Weights of a small mixture-of-experts language model, trained from scratch on English Wikipedia.
Experts: 256 experts in each of 16 layers, 32 tanh GELU neurons an expert, 4 picks a token, a sigmoid router, a shared expert of 128 neurons.
Below are experts of layer 5 (counted from 0) of a mixture-of-experts language model. Rows are named router (the router's row for the expert), up (a neuron's input weights, with its number), down (a neuron's output weights, with its number) and show model dimensions 0-95. Each number is 128 + 24 x the weight over its row's rms, rounded and kept within 0 to 255. Numbers have three digits each.
Before each expert's rows: "raises" lists some tokens whose logits its average output raises strongly, later layers aside. This comes from a sample of Wikipedia text that the model never trained on.

# expert 43
raises: "edi", "chronology", "ks ", "× ", "appearances"
router:146146114141065139147108149117144147102135106123174113117145138122137145126119143132114108110137117117104103145124136115108124101150085119138135150158145168146136107141115117136158113143184124155166090194120106129168126142119122146121125130082179140108131141082111094153145098061157105116
up0:096140136095095150125117116108083113177114079102092164141128104156120145148143116167118126135140130155156139141148099117159136124171114142101111129133153141160148146146087140121123128126163105139086084140135104118145098174103108160125167103114133109134117170078149136143140096147082143125
down0:145142085089134092126088103126125127103133103104115162115130143167157141144108148139143114098165096168122101084162068108098174130166135132167099096106151129126128125135138120115105141136162120084147139118123127102119121162134116089105120160147141157111130138118144187144118154156112149144
up1:141131102138109142091145173096152129126134129123137127149163113130066149099165112092111121114134130113138106105117128110179147130158120111125112124125128147144140157170158125143126155150096093163078083169123167130118141123103096115113101185121151082089154117126124160110135140154119125100
down1:129096146154127113143105131096129134165122093139127133084145137139111150151146116137107123121156146106161116078123129175164158097138123142108102151136146127111140133155153095124141067168157098142139125121083109183152128130110134131075146134081181142133096085148120122127112139138119147092
up2:128159172156118162130126142110122138150077131106124154095148132148129099129128170138179143133094107115108093110145160082124127129125161133129143184098168058104116122110129123119107099115130105154163105187116126125126125140107113122129103136132111114118154163125087129123180127149154121129
down2:118113103123115111068141125145189140126111071153103180127117120128139133104136104126109144125128151133105134149092146168124156117137122113103150167162124140142098149127129114122137141121108112114109119133136099107121121165154071110105139090184144144119160109135173181148153122101151112097
up3:131159106195147152149116099103121107126122061162123146101114153127127168062121124123125145134139119142112128137131147147093143122120110158124148154142113119126153129181156156099102111130159153093150141105168125100105128116142170130095119105102097082125119129129152128119155155099143104156
down3:140123119091144132101116128143104136118140156141140128115135106148167096086126089136111156144094140112167121175063137118134118136133134116121153125112165117138098111139096129143106136141144138102112074059154103137145179145138152116152093125116113161185146118115147153150135148157130114087
up4:155175105140107129086128129129063121130102116184141132092104165137124090110122146140167126131113156126108099116085134125152161136160108148106137161137126155116126134145101143152106121140164108159118088147075124133131158138098109151172138112102114107135115179137141141149163088115113126111
down4:132095130113134110121180122114116089150155125113122136139131113116118145171173115134108120156073115152116095084129130136117100088150177159121110131174128165128134171105128113152115120109109115157150112115121117138139102128123099134169149119125151086161154194101154115136110119164121095104
up5:139133087134112095116124137119089086149121119103119123132145120125078146162072149101100120106169161124128151163117117156071145086140097100165134127107142138110136165140118140099111113158162149129127132089160124106104156110141126126150148170150145108130109138133168167131128102175120146104
down5:134130126119115175106123136125152136084096110123131113082136192123126133119119137112177136120111156119127111161114157133073103146146106185105089130141084124120127156146121178150130167119129133123082144102154092090147098109120118141151129095143153093141104121181141144123119150128141133124
up6:130134108136119153178159167157103177127102085131162149189160112102098159122112112117088113143131160142134115142148143113124144111106162126102134120167147117102154121142157163119075101111150133105105117115138098097149154147114140157091081117118131135085126137102127088117147119131152143122
down6:073147176159142110121160171113137216131136158148132130155124120114115083147120170135124112153096124157142114117135155085118127108162143101133145131109130119159114158112105116140131111121106110140129090141095107124136081139126132084162093107127130111122133140136106142116086133108170106150
up7:119151167122101155142135116119129147140152127126152106087129132175049078146158138159095148118149140132107127138104130106162139120111118101138123116175126122137167112147141149126127110159103130119090146136122068099150125118109154132088095150127124147099163133152096141144099144159112125076
down7:114120179133142089102188083116132121119157136165121155151158154122121120095143090149157142122099100102092158146130105143124116119120134131140077135119142092106116135150120141147114095122119134114173089181149102085143126133146109083088131172114154121159141137117153160115121114139129144142
up8:114075081131171113134106090101163158132140144103126140150133099166130094156175148068099142146114137160142109101131111132105153102096145146147135144128105101093114178142163162085147155101154141152161107120102135124135127115158125122134141115147089112108120138146096111103118135135124154120
down8:109108141138121138110131138121153115163160198128137126123117170134117142079156146120125126123140140155143164127113143145125122130109113117132101086121149123131104066138168168114100142142088134106118117104139102133119087124110152079115151143157105100150128112151093184137086143122124125189
up9:143138148123127116159087107122112140123132071150157117124155106110095090121118183138103129115132161114141114120096113167151164139182087094161156124176131133069150133094123153112114065113132162118165161142109107134127114125147111121100119099109118147121117126164151138113147132125120143127
down9:109148109113160153122066164123116136147155100150124101154124084128099138126115127121131105126135141157148109112115129142116135123107115093145152104133139085128135096074096134121085154140089151126177181155171139146135126106143120141089202128176123116131152130114155132119123110133117151112
up10:119119160132100120150140153146148140127147100107096154093174155127130108157130148121121136109108050128082145117137148134101149075122099132132128112133154112141081157152134130108135155118142142111157095160113157118130137126129103118131110138089130141117132129083121152138154080099189075123
down10:127100132124119114145147088101138139157136146116157094116145093115165154149095153102139121088148146067172158109170153120134168127122122123095139148131127094093103085119086130154135124125107114170126126116137177131092131134151156105120146137142121181118103129114124114176107121160139092143
up11:118183102139130101124151150147103114116126134147117115088108171148137129128121137116072110130115176118141144144110114130113139133138161172155133124142140123087120113138109089152162185175108123124150088146118107125146101127157084160108122121115089125144074123093126150135114093116105167100
down11:110153108118115087137105113131085144149106113162131171100115152112156129143132139157191135154119131163071140118105091132115134141141098135111157175082171118139134131145133170098128135111129119132096104130089070097102120093150161156104122147124149129117142138098145145141116155142138152121
up12:129099119154115145159169145147111082133130102119185124164126119136112120138123146117123124099116148125100148181092123162087149089153191093137168174117181133136149083130093069126151106125128115136151127140127114105123159121122101126125124143100116129098115093138129134138115132127164138120
down12:126159163090169161129148116096122127106151131171145164108104106189141077124120116152130098142119144145109138147134123161115111138107157126088108129092093129121137132119129153143118079132127124174089174152128135131169104132108091109085127135144136163181135138108099101131097126116120114128
up13:160139113120090127165101154084149113139143110175161156162151087077093139100125152145111130100131111134125150127146109112150143130151154093151151123165120165100115117102114098068124140155141159128142148147143140118151114092137131153133104151157092127121082092156132121099103160122142107122
down13:169162073159099105119114120133134102141151101147098102146153077112130127146120114115159162104113127126091096121077131173103101152125129102126132139156149106137126140103113123108129153127117151097148096163103123141113111099136151181139120154098151125153145164139128102145160107186108150150
up14:118127131121147136091159108131130132152169143177167131127106147155157136089106108133115088137125121093058116132131145124097141112159100156119142103088143124080119080147152123151133143118116139132128132088146148161145105115112073130148083193104136155136136112106139129139137133129168127127
down14:161146075131090101119117164142110158148093151132102132116076107115112130154194138131137090171160105134119137139112159121145120108137162132180121144134094128146141125130157121128153126119143130101106126116103164129119127115072090116161138144095111108087174108125151132115123105150161146109
up15:136143121123149147126129149090149182171104143097150133081116076103122102131091128129118131142111125140144119100119149103140191104162143114148152124128116097131129117135123153067130128158174154149093167152142160130116119132162146132076151130104120151118096141144110097139128102094142093140
down15:141106100155127126094153117145126138103131115124127133110178154131101133130108163103132078126130137136131142138186133153114115126111134111137170147162191097104120137086131129112087162112067155157130141098149113130148129136109147111126150102084159148136104129091099141115118134149076164151
up16:093111106167138147120122155131108117120161105120173119158123134125106113089148117121091113166184135127100134134131093121114138125122093153164131137146156123150149126141104135119120120144146156118112117183153104097111110124106117098134108166110192119116116137101101108154076122102196156137
down16:165126150154145076142132102138167120124136128127088105120107120100131131133096148109175141149154119108138143115130135122132120088155143122143120132150175126158185049139132130128149064103110121118151146119091146105167159143117167127125120123142161120139151122096098093115107160111135117110
up17:141118126134083094084133132104093173114152133145108090122132142117090108149122190127134126148155098119105129110119144117096141109183118156146098126097147134148102117151113128127132167131114125120156078158096114090154094177117131170134134109126120181144106163117117149115116152108141127097
down17:097111151139119112128131093130154112148182134111130151109120098140079122139167093145146118152139136082108131170127091150152096114162126132148099167159123125107100171152086169115142145102143135138172119128106108144129084144131087096162163116102137105121148127124138095106167117120127156109
up18:140130116121081123161166152124110138153129073133123160159148153084154089122126177143111101160095129138156131137161100123104158095123119122139094106126175119137133197103146138108097118115143124100117115102124097114134110143129127132178123137136131190111103124092127117144159112120135159128
down18:124124102127121135075156121101182152134117120131179121123133109135143176126127099094106137130197141095097180147144123100115099107099157107143104115144111117140147135147150158131124143162149147096138145150111120120127141105107143102155108114123141137090130159092137139159116128055142100124
up19:096129128156159158137093118137176159137134119119121115119144156139162117157149129116136106095141112132093139069181091138101114126135123117164118151140102069086140159123147126130118082151122122131144113155076111120150163100122168116119099117125127130093114121114109086138146175160126103146
down19:140127125077127101149117105153089110124158152104135136115136116145157102121120134177134163122133124173146156141151108118116154101096121133174113142113139093120128170133146068127116168097136080140076128116084082143107134126133112162158105153107151130097099115131140150119166137128152124160
up20:139116156153125138149120150184097121102126144108115126133111155137122077140130085115115104087134133109086156130104119134096102161149091078128144162125189116163103115131130131147170180159107117067124093153133130116136141134127121143142139112096132130150122155097121143143113109119099155095
down20:128118116128110153141094149125117119064203115157139150113148130115090092139159148107126115112128129153125111125118150115128100102109167138152126166099154091153142069111165129123145122147133091132118106143119087161120143147104131127145134117153069153127171145138124139083147120129125121172
up21:106120119102143126156132111100129102090131124105156147147146183133159107160144137155123139126124137126105075130118134151063119131129136113116125138187147161076156105106141130154129112114133090140161156119138126144119132115143119147174147186168115113131131096126132131127095110110131144055
down21:180171147122152118108092104103124157127143111165154088117120124189117097151133124131129155151100118106099125100121140109129159128101173128109120116088072156124136114110120126149111150128122109159154158140124124178142101151100121155105180120144125138130124138149128130097129149094093081101
up22:120123128093118141103093106125079096149107126142149167126135114134144148108100128106120146130184121093085134123097132071159102140136108153146156117105166116135105146127120120111141125156114138143172096110145152129146171130124128123102152129127107152095139142099156119146153139153096057181
down22:140117131165127082094139127142125140123127140169109157101120118109146150093122149183072149156119152123156170121110143126126149125138115090118112090116155118144146096149151145112116140141127167172123135081129094101112114106118136173112138161135128147115103117110102104161186137111104118077
up23:129117137124125140121135100085136126083147097141148124133136155135102139086121115169116127137147111151140105153135129113130117144181081155155170113125127133134131133113121181057118126109075104121153162152154115130152134145116124107083093099094188113134159158136120100103132145120151116107
down23:169151129088130116092164113139089125129107124141154135067109156191156153104114094099128106146114083129134148155120120170135149108138152116133104052100140160100114126156100149111106157142117151131129118140096139143131140115128142132158127126099103173142169127122105137119152145124139100133
up24:114083146111106130211088150109142171120145089096130119102137098152126118154161152118117142111142133138137139151144141147100141111144086134155149117090133119136152143114120099112155080108132153073176105145114119151124130123141124118120100157131119150156098103117120181178127115116130143117
down24:129136162148149114094096121163142149125191107152073080135112152109128123101133119113093140117144109153166140112099137145117113090146147092123143114100149135142149085129156126156117115142132117138176130126160136170151139094164121134161097099111169132110168098130084093150115114115121115130
up25:146149160150142168152158147072121130163092118123126134150135131128155098115118138095120128147141088142081105086143091122133111137111118174145113156097109130137112161122143111150133140106152123126124139137118102096149064157135111167160130179146104109091146166120174130138119090157130119117
down25:117092133140146165093131105082119137142105127150146065093102102135161165113120136139151075126112162137152160111134147098145104167139113122156117119161103093099124122154127123139098134174125109106177119090126111126116111150149124115156107107139120176113123118156147154137090167157125150132
up26:120116110131106130107127140128128142144139132091127125093095106167132118115150143164114146108139128128136128135100101135149096126144084159149120132147167186152117111194084156133130077131134106158147093165124113092186134094148109138170120137094144127105139161105142096119111089139150151146
down26:125152143174172088114107104135145101134094128143104074159140135145086117152091176128151118116149101123121126151111154139136101150114134122122123143145164151161141127134151085138091123120091145110142134098111131160130085064155121110156152134099147118134150141154158093114109128153121079141
up27:171113109102128125119121142107123110082134095110125125145121127137129090130136131114141150144180097141124083071178108084145142131156134119107138130152156154106151091113149124127124112133123096166110135157156153120133129084139090126155169144147107147131159141091104128085101177109120119173
down27:099160145116096115122128159162116126113088093148149160099138151126123147089159135146110131165131131169145116122100160088132129167130117108099127107096118146095116101119127133086105149153099096114157165113141142140133164068143127177110119145149137125097108104155145171116162125117162128093
up28:184153100109110136111144153144098108113177127122163149138121143130109158153080129134091150116099145166103151130110104093110139126103118103126134132162122140153104140159130119113100138099152100148099069165146122114133106137140160143160132101090151099129116165089144125187134121108148110106
down28:115114125130140144121108100183124130111127118077126129124095182087143187141140102094113100152155096147119120143118135121124118128136125156139152157135158180138172126129112144148103087121098138132115110105107069150166115130129169092149151117133114168119132119102114121119152142082167143110
up29:120118194093115160114138159119152097130141125112122089131071120136139128102150136143161143152176154104146105118131088127113145140125160138100145121124128103157112151107160148138120149100105139115092134131095122127123136101087101172134127116141132151181104116140086136120143142113196104092
down29:146120149090175133169132160114137094142144108129130120142116122116124144117118122109191149131135114118134085075158140103130161164130151101128142142118140127143097143135139072127109122130074130117118132144110150143088194143141111135103123141125103138145072079160122160115099168110142126127
up30:116149161124078105141189142109133110140146155135106128147139086164158148104123116129108177114134124161150122122146124143121095103112108141117120078152139170163118127106143135155138117166118112131107085130146136121160156143129107096160097120114121165066095133104125078158103122155138141131
down30:139138142136112164100151122116095134138104145100140123164142162091104157069107134122127104138139134081159170129125122163132126178121135089132103121079089134101132104129174120128115130118105099101094143110146153150097126098146115134147137086164153113153148135125161142160140140175104104153
up31:149157147116095129097089115132094096091119114100175154104093148125111156153153130141120098113156108140097149159165145148161097136120123168122148154101134112126119166107098192124148152091126087097111127115123094124117137151138118134170130150137123084133108109134111116151131122142169085145
down31:162128157145109111100149115099139084123110081121098122164104130150100155107138167134112085139121170134139152136142132101118146092144115147128121124169126103127124113148087134165156165127111104081127193087106166121147135139129112130145139126148116066135154118133125150108108165115108144160

# expert 20
raises: "of ", "or ", "and ", "is ", "g", "to "
router:186155124143155147127119126137172143154083133131131118129153180119104129121136122095136113141124080107102122169105081137145092107103140135110155167112072148120146139106117122121149129116127123161175085145120147141140121118143141101143147114128111154101153105093148129092125136098123104194
up0:175118138124111120143097115125154060166119126105120133085143167136132130109115141128135137118134119131175152158103118137146123180112106105104173158138126142118134114089146149087144123129164189109115092077088160119134156114105160125140127157112117142126128144095132125103150105130090162122
down0:106154132141098096120132143149107142069132110151167149154144119115104144101161117129096117136167129118123127064099088129151106148172151119163095100109158124129121140141156104156157090141120114092106138153114108113143104155125131128120116093149169102121166151142105173136139133181113112120
up1:105150102117133158105124135129142119108089128122154128150120155102094108116137117186122159135140101163095140151087107116110155158125192144136156143126145151129105098149133127103159102121106081129124117126145088089107178160150154079131121169141127078119152149116143150095129129141143104115
down1:144130127103163101110094124112142151125176134140176104094095162164097137129133100140118115137132159122136108111126126116075171103121121132161094155129101093160115120113109126145103139126141176143077166128119122132106114116113132132144147111148135177108083113136139192131155095153116161110
up2:130143133148141160131151118064138080082152110126170141132173131090130171118141123123123123138122161109115124119117138126117132103142152151124104125086156177123111116140134116104083151089129146132114153154164089136138127101089097171118148163123134100180158097151115126149131131162150108109
down2:137170144122128158073128106109129106093126112136190140139147129136147158123111097148147112150117092125104141134088099112129141165153154135126108145102177121102135128101117142107105171104164124111091150146083120127139100102076131144144137119146123123167130109133145181118164159152113103100
up3:122142158130145068120091119151140124127074140093142118118132093149119110147142190097154156093150176146126141087144168125117128097130103104111132111106154132123106100124156122105145140186149171152124133105157100130142124150156102091145137129168104137163111140107124106121120107144147101111
down3:159118099142168148167116136127095139160144169113161116126117137115107150142094160170142128100107162108132139076130150128107114119128098102123111089112166096097106071159116153105149122151131132139093117142111087123143135177115173112160126126132111114135143165123140081159134106117119159112
up4:140149130104104134117146169118136129091106117207124141136142139166124111101128101150096096104157118116084125163103048121111076147120107129167123125146114172133131126139132123133085125115082118119157134144134161107146139097136101118142172145137152152108146138135147151127139139125161107143
down4:127141133122147134132144140111129133145128128097076100174191120123156102101127137117110154174128124155131172123151135126171132101117136110129144161104096117076104101178075128132108183148124155126140069108122083149151148146137141127127116090101096127123132114133136141117119143127093153135
up5:148114179119150132128121137089112119145129111174104145125137128123178120137095105110148084120161086115091137128166141136114115102104113154159093134113154088104124156139125131141155120122123126145141144142159161127104129129128118139096142131138160157083119115086061167152147157180099135155
down5:157129148124147124129090084099127112155150097140082134121098109128158117134146132160118175156118109129136141149149122138103133152124089130153120122136150106172128106158144093122131074097161138091109105150160104133103125100151116105128168218137129120097146093140122115143135102148147106132
up6:153168152110147122133126133136092139146153127090134136111108136186118083109176096112154126088112104125142130152109128150097102129120106098131172178122107143102143109133095099140173140138135133158091166115137135140143097173163128133116146129130119104154081127125122148112085136140080148152
down6:102167107126163112096125151120147139097117093164156110120097153101117180120146101120143132175117157153149118126134124104089106097101096103097106130114123120125169152085152125127124153144110077153154128152143156140086137097145128161136124110118170141145101136117128151171156129109155088108
up7:113129142091133124134162127155157118134107096063152120117104129081163085148115136131170111150128149084171139143078134138122155113162132104143130167132126104175128113146146120120146138120147125095104131125106088166165134138100129107157125106124091140142123140158161148085159088116114105120
down7:136152115177139140105123141079099132126129159166099147120142140138127137150140128098127124158117140126120127166122110108100135160042195131144138130138073121119151119086090134148118086137113135104149144147133139109112139118129133113091092119175137144150165120132117134170123139078136127117
up8:115152112108129146111119150107151121146130131159102170152134149129153125128165131100132147098158100146138154121148085141102129151148098124138125156162117141140113122082144145074157155100143089115176138155105136119145089083108148126122160084147089102117127128176138112074125148135092107103
down8:115121139110166141120169116101143137134128124123131105085147117148151141100042116185120122119101154114189127132117180107125140144122150132132109077130151091096156126125099099153156112142143132142113139132111137108125115095132148117161138123112140150152121094147119163171133080115114149107
up9:082110150162102120153106100102171145131107120109121115147142154145162100095086124117125167139105150112146101133136123142140137115130123156110125126122115081085119098147177130146124124138107135112169161096137075075161121112107119132141107140173135141146185112174161115112139113150130114110
down9:136150164136120091110107156110114133164130128152097157150139125111118141138136103164117156121175144154161172163116137139122116106170129130107117131108069142196109116128116152136140101102106142149126121111130142129100132081160110130140135097097111179126110105160118130134079113115075097122
up10:149112102092163137128110123138133111152153074127135150155141158146146108111070120127175131111142140107158114114103148120122105152160079119140123140135137080105153111120140177166094125140110158134135142187156160070125135130136177127119105159127136134128126159132096142143107120110108122090
down10:119115081136110117137133109148121090132130113164121130148118109139116119077131132112124103098133147128166111116164151128118127109152101089143183149147156127114146128106145145141118162126078071167182156141158114098131127107169107193093134144156106116125112109101121134152107128151115164117
up11:130155137129155184119139126091161142156118184097104139152114109115128131129174149132099167088130087141113105140129091136110098101121128157146156124145113131116129119140091126087145140076128130131112107147148090095103106101071111113153138138168160140136119118141128187108161136121123118138
down11:117102107149078103150144081129109142128143121190133157103166129155121137096143128135120130172146150137114122102116172114093102141129165118127117142125137143080126135105153118128130163129154097127155096093125133158133143160122084154099136105123127117116147143089122109154072079160169142131
up12:125154161095144116133136154133110110113103153119127137127126167143122152177160176145099127137130101110128119174159071103177069122136123089135098156115144106116096133159100134139144105138146172141116121115136109138121126160126118147087137126145102108125151101085171134145096128094140087113
down12:151141093158133142136090180108127166117145120164131113177163099096136109098115092102168117118137115137094107126125154090145115142143119093103170092115155130118089145142125090124118166163117104144128138140104159120111164129157147130138068119079156143132113124144124112120105146140134127166
up13:139117133136152133145133116124128078123087088140092153111132177145107131122115095136118120117175136112088106147159105165128148143124124110108209106134163135146119162099143160145127133156065088101121164116123123129155186104109119130128145130110130129135132148127124099092149147116098151132
down13:139108131116115099179085182119160134135133076176122136104139118106143156118167136140154110156158177106122104112101121142147115163094098124107140112132071107150122141077106129096136122139077135120145151115132128119120132130151114100120164156135089167150132151120113133109155130105152110153
up14:119101145162147123142140133105155096129128137108126149101121167144128108090096097125112139186104112086149098110184095168118136119113116143135137122153086137075124121169160132149140097170086120088168122156124152103165099114157172124124141103144113122110117134108123121097128127144124112151
down14:142148139126132064132121125142081099165115137142118145130137132108161142186151167125153111109169143146131168139129154109134123100126104128157124131133150146190153135117180130140103125084124091090104126077115142116090108083121096099153112139114125111103151123130110109138131147121107169131
up15:123175130145129140111084118117117153154110146117102127140160169139175081138128174132068138133123106141110147097099125154137141169104136131143157148124127110095136116120127141094168166104117074122142106145131128109172159142160120088136093141112094121091126133121131096115180126149146146124
down15:116145105104107119136183142131149094124180097133133148101126159125111157114145109138192137116142134083134156112111100108087146140149149119165099123163111137141127146118162089113117131094129116099090122114145127110134118115111111121106156139139097133182135164152125138129061125181141103135
up16:131126118159107110139151156126133128099104125109085102084118189128155113119166134172104083120130159120136137107114108135116116139140128117136101118176124144196138126161085115174153148137152127105075099142128134136049138115129130131155133141119139133131116136126128129140122124113112184102
down16:123137131117120129152158115164118112075051124151117147089145110136079099108150178142160135139142131096143125113132108151126137112070137140121080135175148167140143122140136135149116137112150135146128160123160162149130114100126134099106100136103175140120099098143121136122117148079107156134
up17:135129113146119121138112141145130102147091100141092131113122141144151106097130201104140049117139099163129097110172144117147141112104149137165142155132145108113140126177090144109153129135125144121147157158149134115101136128142119146127139098121125087070151116112092133085114173127130146152
down17:141166114128101105122137119159132142113143140171101130132120140156127128149118142105104145101143109113130108091145149102133163121113156135136099130105136144117127115080155063148113102071153142116124171113116125127137112120086148162153112174151148169162100104125077114141137167142173087118
up18:147110136111125128145123095099149172142158099155139103120122105121083123147136174140117123119154135110132125140145132147109119144137114077162160161167108189104138153107084132078147160127146117134127151135148104160107111083134101111121147131072106136113073110124102154106165142139109146127
down18:154111145142136104143089122162125152127097098187130126173132083106116132094145134086116142095135173128163101131090175121143105122136124127149147109115139128128108086095140093141115151151113207133120153098132124129116111123105139150082135155117115117128104147093152149141127174147126131130
up19:131164138133136132157134148121146099133120095133141107115098135166117164104137101129151190114138127117144111136158102165110111109133144164148103137161083156118096111130103138076148142143145145145116126160111160128130121102082162106130156100121128178131109119128166164111087093079095137152
down19:135129102136135121144168111109158154137153153137106153157166111112129113177119112136112082111111116100131142128095149084134105149118153114096157152093095176119144099115136145178162112133104129131093169118119087110134096111165133128111130077112114094150122175147107127113157163142151130110
up20:155152141138132136167148140144115134118072098144088150089086158139142077132144112139149088123146110131147103173084141097142119082127134141150118144089116138127155102124085124126141141161160138139104118115119127090127136135134140142188167152117113142084165113116127158124148149093110130159
down20:138130162120155116106113127113154121128169143134146128142143119130163152125133078100105091111134128128158144100145132164129107152118113152123127129161124103145098186115111148094121165140059152173113097148119132131085123114134131157101120082178152111140083139136113130125084137168102134104
up21:151093165095163135123120121112131152122128118086102136116136110159117121148149121118142201137135148090132094127144078102157121155150113139132112131110108123100131161147167163097116164107120141127166094109102133094124099107135142124136139144118094164109135125154094151114091120129093085184
down21:100096112115132147110121149139144067129114104164148155118120086124154108113125157151112130168098134161126166090131126117102111166117137117123088141171160104116084110133132119143118122076134115139115168130153102116164178139135138117115127146161090161113152157111100102127133124102135159178
up22:128108159134120179109134146147141145123130150102160119143173163174120106141146154110155094110103118126102133096116083141118167155107120108122125166128113061115110106121173125135137126134083108134155087142096126114110141111104161177114091126154123083143153127142145095148112134164146116132
down22:141118144138129173141133163137141121133128086102133104147132077125169071089121105126144105119145127127145111110114164180088107143152101114142112109112151124148071149154128152170149145107128090113120135111109117122129144155103095111100146096128119138105152201130137108143135172138145113144
up23:104091158110115100145130181170132129116140140120101123108131103138129103104161142130119156108133178144112092118089090176099122174131119111138138132149134173123109132145130114166111145147118114123123080138166132128080127154117089113157133163120120113118144115131143134078073104086149135106
down23:131115142105132119119139132136137097158112106154112146141172109110123154078123113098146095125109128101124124076121137139142111154160143131130103126187170147114128209165133153126120136108158097129149123136127139130130109097111156163156126101088151165131111101135153092075130110122089148113
up24:164118165083099136120111128138165126138139121127110119089136142149155130076109145151131159119142116110119104141156159125090059112122127117120100153095117137188114101114124108147140138139154133123133087141167166135105174136124174109174148135092123125078118104117130131134144109123108168145
down24:110142114182126110122150149117097144116154201119140122110121130120119151134131116145121113123105130145136134143161063114168143102141160133101152083115109151131150133107124152094120103138088152173143189113102151149159089095148100141125147116094140132166093123125124110107094120139150107109
up25:124140145132113126142091144055123121072122119154095151127159151101147173112130138153125152098159139095114108156108120154146115112129102120122125126134111154092109126147142077142153109134129133160138134113164157151107155103119117092098115146131124119044140123134164146145125114097109155160
down25:089125146151142098132092145098144117137121149132121142133099124137083125100130087122084155165127109122126130158145090149104110176142158143083118132125134144117167119153119105189114129128110124131119117148088131147165129074139081128151149117128101105087125147165140134163104146128161134178
up26:077101161137164072146111145154130132133147152130111137105181119130146116133072121118091116093118125157075181095121112155126165105136093102140166157115130151121104169132128125122126140147113113100163104160122135143109142122120119089131094103149135165127124167136150157125143095118127145131
down26:119140135089137164084136119148101124106095132108119122105123154140119173126137147182156148124145126146107108152142144159112111129121139126137106145116137119119182076124105105123119159095176098133142138060122120138178161129136126150087138158105127130159107159131148121090137123108111068132
up27:114151134125132116141108116125151096136105117101162132151134172081101133113103147131098152153176084115113116116141102144144166143108133145105130152155105124153138129101163116129130117141152142086122097106119149117121169127136110103159127102042146158127125138121139138061130149156117095167
down27:160128152111108146119125109131121105128145142156129104092136109172114084123108113143135107124138144134163151173121093087137172110116120099127089115119149159093099130175152153099118096094141128112132122110142131135127090125123129159143154131145093156094162102126134194178141146107116165091
up28:142130154157138124140166174139137140122132103127092171133148163122104140137127117108110112122135109120127094165132085141119105122109098155106110152135131155137125153118137128134141135138135142144175186104107097095166095120134136124112125152115147102056137099120083114105094181095175111151
down28:090144096150141144137130114114162160117172175091127109108125153149145097130129117161114115120115145135115123121106159100095165146115142123171115052110086075119106112162081126125155120135162140128125131114128130140119122149143150159092116131161104089170111152132148159140160106131120144113
up29:153108115105152081135152152136159118133100174119125147133133159168118097129126122135047106129104110098114134170157172123107104088131138115128143133150138150161110171097134161121114153137128101108115155120118153134120136148140081154141131113133093160100132067123126168115096121139118129120
down29:110115142148181152154129133118166127181131087142140109114147141087142121144127109133159119123133168114120143136105124167133118128109142117065146120140143085093147150147100152150131109098145124085131115128117094133121097059178171116121137137106117109156109171126149122129091137108153139103
up30:176141132153119104167118141149133124095159154143134087152142120163108155106101161104126135112165146118127104128122157097118123087104136130124111134128140142067108097169103126074144124125090170146140144130124144156130099100141093186115121143144090108153091127138114177106135152134119122144
down30:140145134116118111158134069114098165129136092177173107169137177089124136161097136146125127142100117158137102098133085137125105168098126131133096105109117161145130160093137119125156115147107129158146128137165143118129111136164134093099128128141136157143119113135084069117121135167109120104
up31:171136157184123123073114142155179133134118143120137089141141166130126121130155149096094134105109095134107127117124144130127132102185139115110122121143141128130073102139145113143127129137072121130146143188136132082132130131103124108121087136150126108092179132121160101143147123136156092097
down31:119155117132116125100146123114142136139137107122108129143090100116158096096180130132136171117189140132137159147128127132084097117120112131089128099175151121120130137152104088138112103151120148152087154160149157120177177138140076109125119123137117150109109110148122115070128091130144144165